Weights of a small mixture-of-experts language model, trained from scratch on English Wikipedia: vocabulary 36089.
Below are experts of layer 5 (counted from 0) of a mixture-of-experts language model. Rows are named router (the router's row for the expert) and show model dimensions 336-447. Each number is 500 + 40 x the weight over its row's rms, rounded and kept within 0 to 999. Numbers have three digits each.
After each expert's rows: "gets" lists some tokens that make up at least twice as much of what it gets as of all text. This comes from a sample of Wikipedia text that the model never trained on. Tokens count by the router's weight.

# expert 4
router:477447529532563508535499523529397557479591572441529471485533425526458507485480511535513471499599415565581497521426553540489501538493495547487595462531463482558538444499522606539427472546519513513444461460505568539467544534524536540447478503492519471497494509456452481485509433516514539504468549472543537527536481531529524534483538476533
gets: " on", " January", " September", " May", " June", " October"

# expert 5
router:456464478565577452523527528556464510483483531505523493576528483503497558467503512518503523443523464509533540449449494556529508476529436395518501520515473457520536516426497550507447543504590423557491512451473526540446511505478431532534478530477588453509510511473450397534527517489481515460435489414462460515566492446499452522485463432527
gets: " |", ",", " that", ";", " which", " it"

# expert 8
router:467441506551502502481507552514470522495578531494495509520492549512591484412538522442507481478530452525569539438424532529467489490530505505529519542526492470541505518514499553536439504533570445497524530467479553565486509566542478501481462519521500486469515554428419480483537493485469542508436488502496483464514538506572503547527455464560
gets: " the", " a", " The", " his", " an", "The"

# expert 24
router:508475527546509520436583552519429500479595501487524442500541513494503531478572525504557511466522496533516573452462511576407503486503418542582484472504489514553488533523473568484464539534556487496528494509462502494501528630507448515421411580519527511456465606456440462573519525477450487481431518511513434497518475473495468562484492518573
gets: "\n", ":", "==", "===", "-", "°"

# expert 14
router:521479475514563493503560548579429552509571494505549466535552478462498550502515588497510531449512466517530547519494572525452527494579498518559550554511505411556530477443469549510488526494656439512533491456527531547470516585512509551438480480525582462582488481434388518495502480483475495497475528467565466483559526505537500505538496419500
gets: "\n", " (", " \"", "(", " '", " ["

# expert 23
router:444513498569524490481515553569367538518509507490523457491558555450554507438552494454571497494552514512522566522481494568418484493522473553569558493547492439543496488511445526499442535516582465471504559475488493531532490500484468542535495494514584457567488567502441488522560538458470565481410510441554541482588454491574467525486541477544
gets: " was", " ", " is", " he", " were", " He"

# expert 15
router:451471509577533505478491523530449522512554526497532463506499519532536537445510578502511489489544460539581563453501500556558494536478536530524489533547473402483488499491402555488476554587528448512522567466507585526467550496509442518449464554493611483439470507505414516555532459528452553487420568417554482451527454543553506519534482434558
gets: ".", ":", ").", "\"", "'", "'s"

# expert 6
router:430497610470574514501535528541541580505557561472495546488521419477557515473492565494522423455532457557561507460446569535437500489518515522561539552533465447503452478471498548505488516499565456507504554521487467550470552520538459462431502536541481449510466565505489537522517465507434558516501474529484483459564504535515416529543480461568
gets: "|", ")", " |", "-", "\"", "]"

# expert 13
router:472476507520512584486525537490543555482581513533547494498576526517543523480467534493552495466555490533549541496443512559447502516501442527517558582531450427570523553473479531524505502539558479508512560432517506553458562524514466528448465540483555432532485585502440505543516503499424540542494632459529509430512516484553496550585518469530
gets: " 1", " 2", " 0", " 3", " 4", " 5"

# expert 11
router:419522486525543553448550550498499529497499624527527489540524435535521516447525547462473511477517466497529518536481595557399528529555508488505551532518476506497495472470462466469559551551583451509502509460576529546519531479521451496460470463478539445506529510496439463511516497506445466463512522472471485459446510524544420446509511452565
gets: ",", " by", "),", " and", " from", "\","

# expert 1
router:471500498534525522491509536523451521498550510518554490493566454457518537480515558447599534452511452507543500513472467570454512574531459492534535488533470460546495530475451511529509461512622492538520519471510535528561512558489415575451476530518574489578503518474436457507518542491452528511475517441599537484554451457515476544512538445568
gets: " to", " with", " as", " in", " on", " for"

# expert 10
router:482503554545556554439481525512483576533477496544527491554527537474441521462575494509498538471560436512572526436539509564460477496548442487594508518517494457514521520510506553486470485552639518512499478472593531554509526561533471583533496531527493466566508565411408492508575477494492496521440534458540513489458468445511457534503504487503
gets: " |", ";", " –", " -", " as", "\":"

# expert 21
router:473475540577527493465533505518459532519557502515508492539505513511513529469567530444488508370477438525546530503494548504516421463514464491486541504532515453529485560568408540441501464542581497550476546470505519546523581606504457538450410526496522474525495536460427488514525523444484539521493540482491478496500450500487510548501471481620
gets: " the", " a", " The", " this", " one", " his"

# expert 2
router:503475581510488503484466551515440544517552454540501475556600438486550480512528606447508494467526509483503517493489493560498521564492491422578504476610455529479497507498470556446426529511575502571525493500479604479478502491520487553461532493469523455525516600450464500523459495518477482527467477505481508456555488489565443523509503480487
gets: " ", "es", "os", "s", " —", "o"

# expert 30
router:431541506543544567456523590499438584475534589468520513526610426466491533446535495496518552511512439596516555483451572562547461539505557433489560514504482481528540519522489575525495548558540513524449558429496502519463483517510481523365448448541563489557521512456449491467506482542464495472502494442519450431557515476561527474518522482500
gets: " in", ",", " of", " on", " to", "″"

# expert 3
router:555455507564527468503553546560465543461572525522490466567510457504541540444489574522569453489542415561563528512503553593465519507496495511544510554498422452481504516489507553491430502526565489466542478429511519489481544590485503456401460507509542524522448494436428469568514484510455496487499523492530487457499485445593465538514470452514
gets: "-", "–", "/", " -", "+", " \\"

# expert 16
router:467484521515460530475511526542554494469476546441516494520563475483557502451550541494540493446531453540587529451485492547504515462486492492530534521531486487521538494477407530489516551545600572498558590473511523533504535559494418477520507479503575458548510509472462462540563554467460511459499539484529504457512538432554481519509517499531
gets: " and", " of", " for", ",", " or", " to"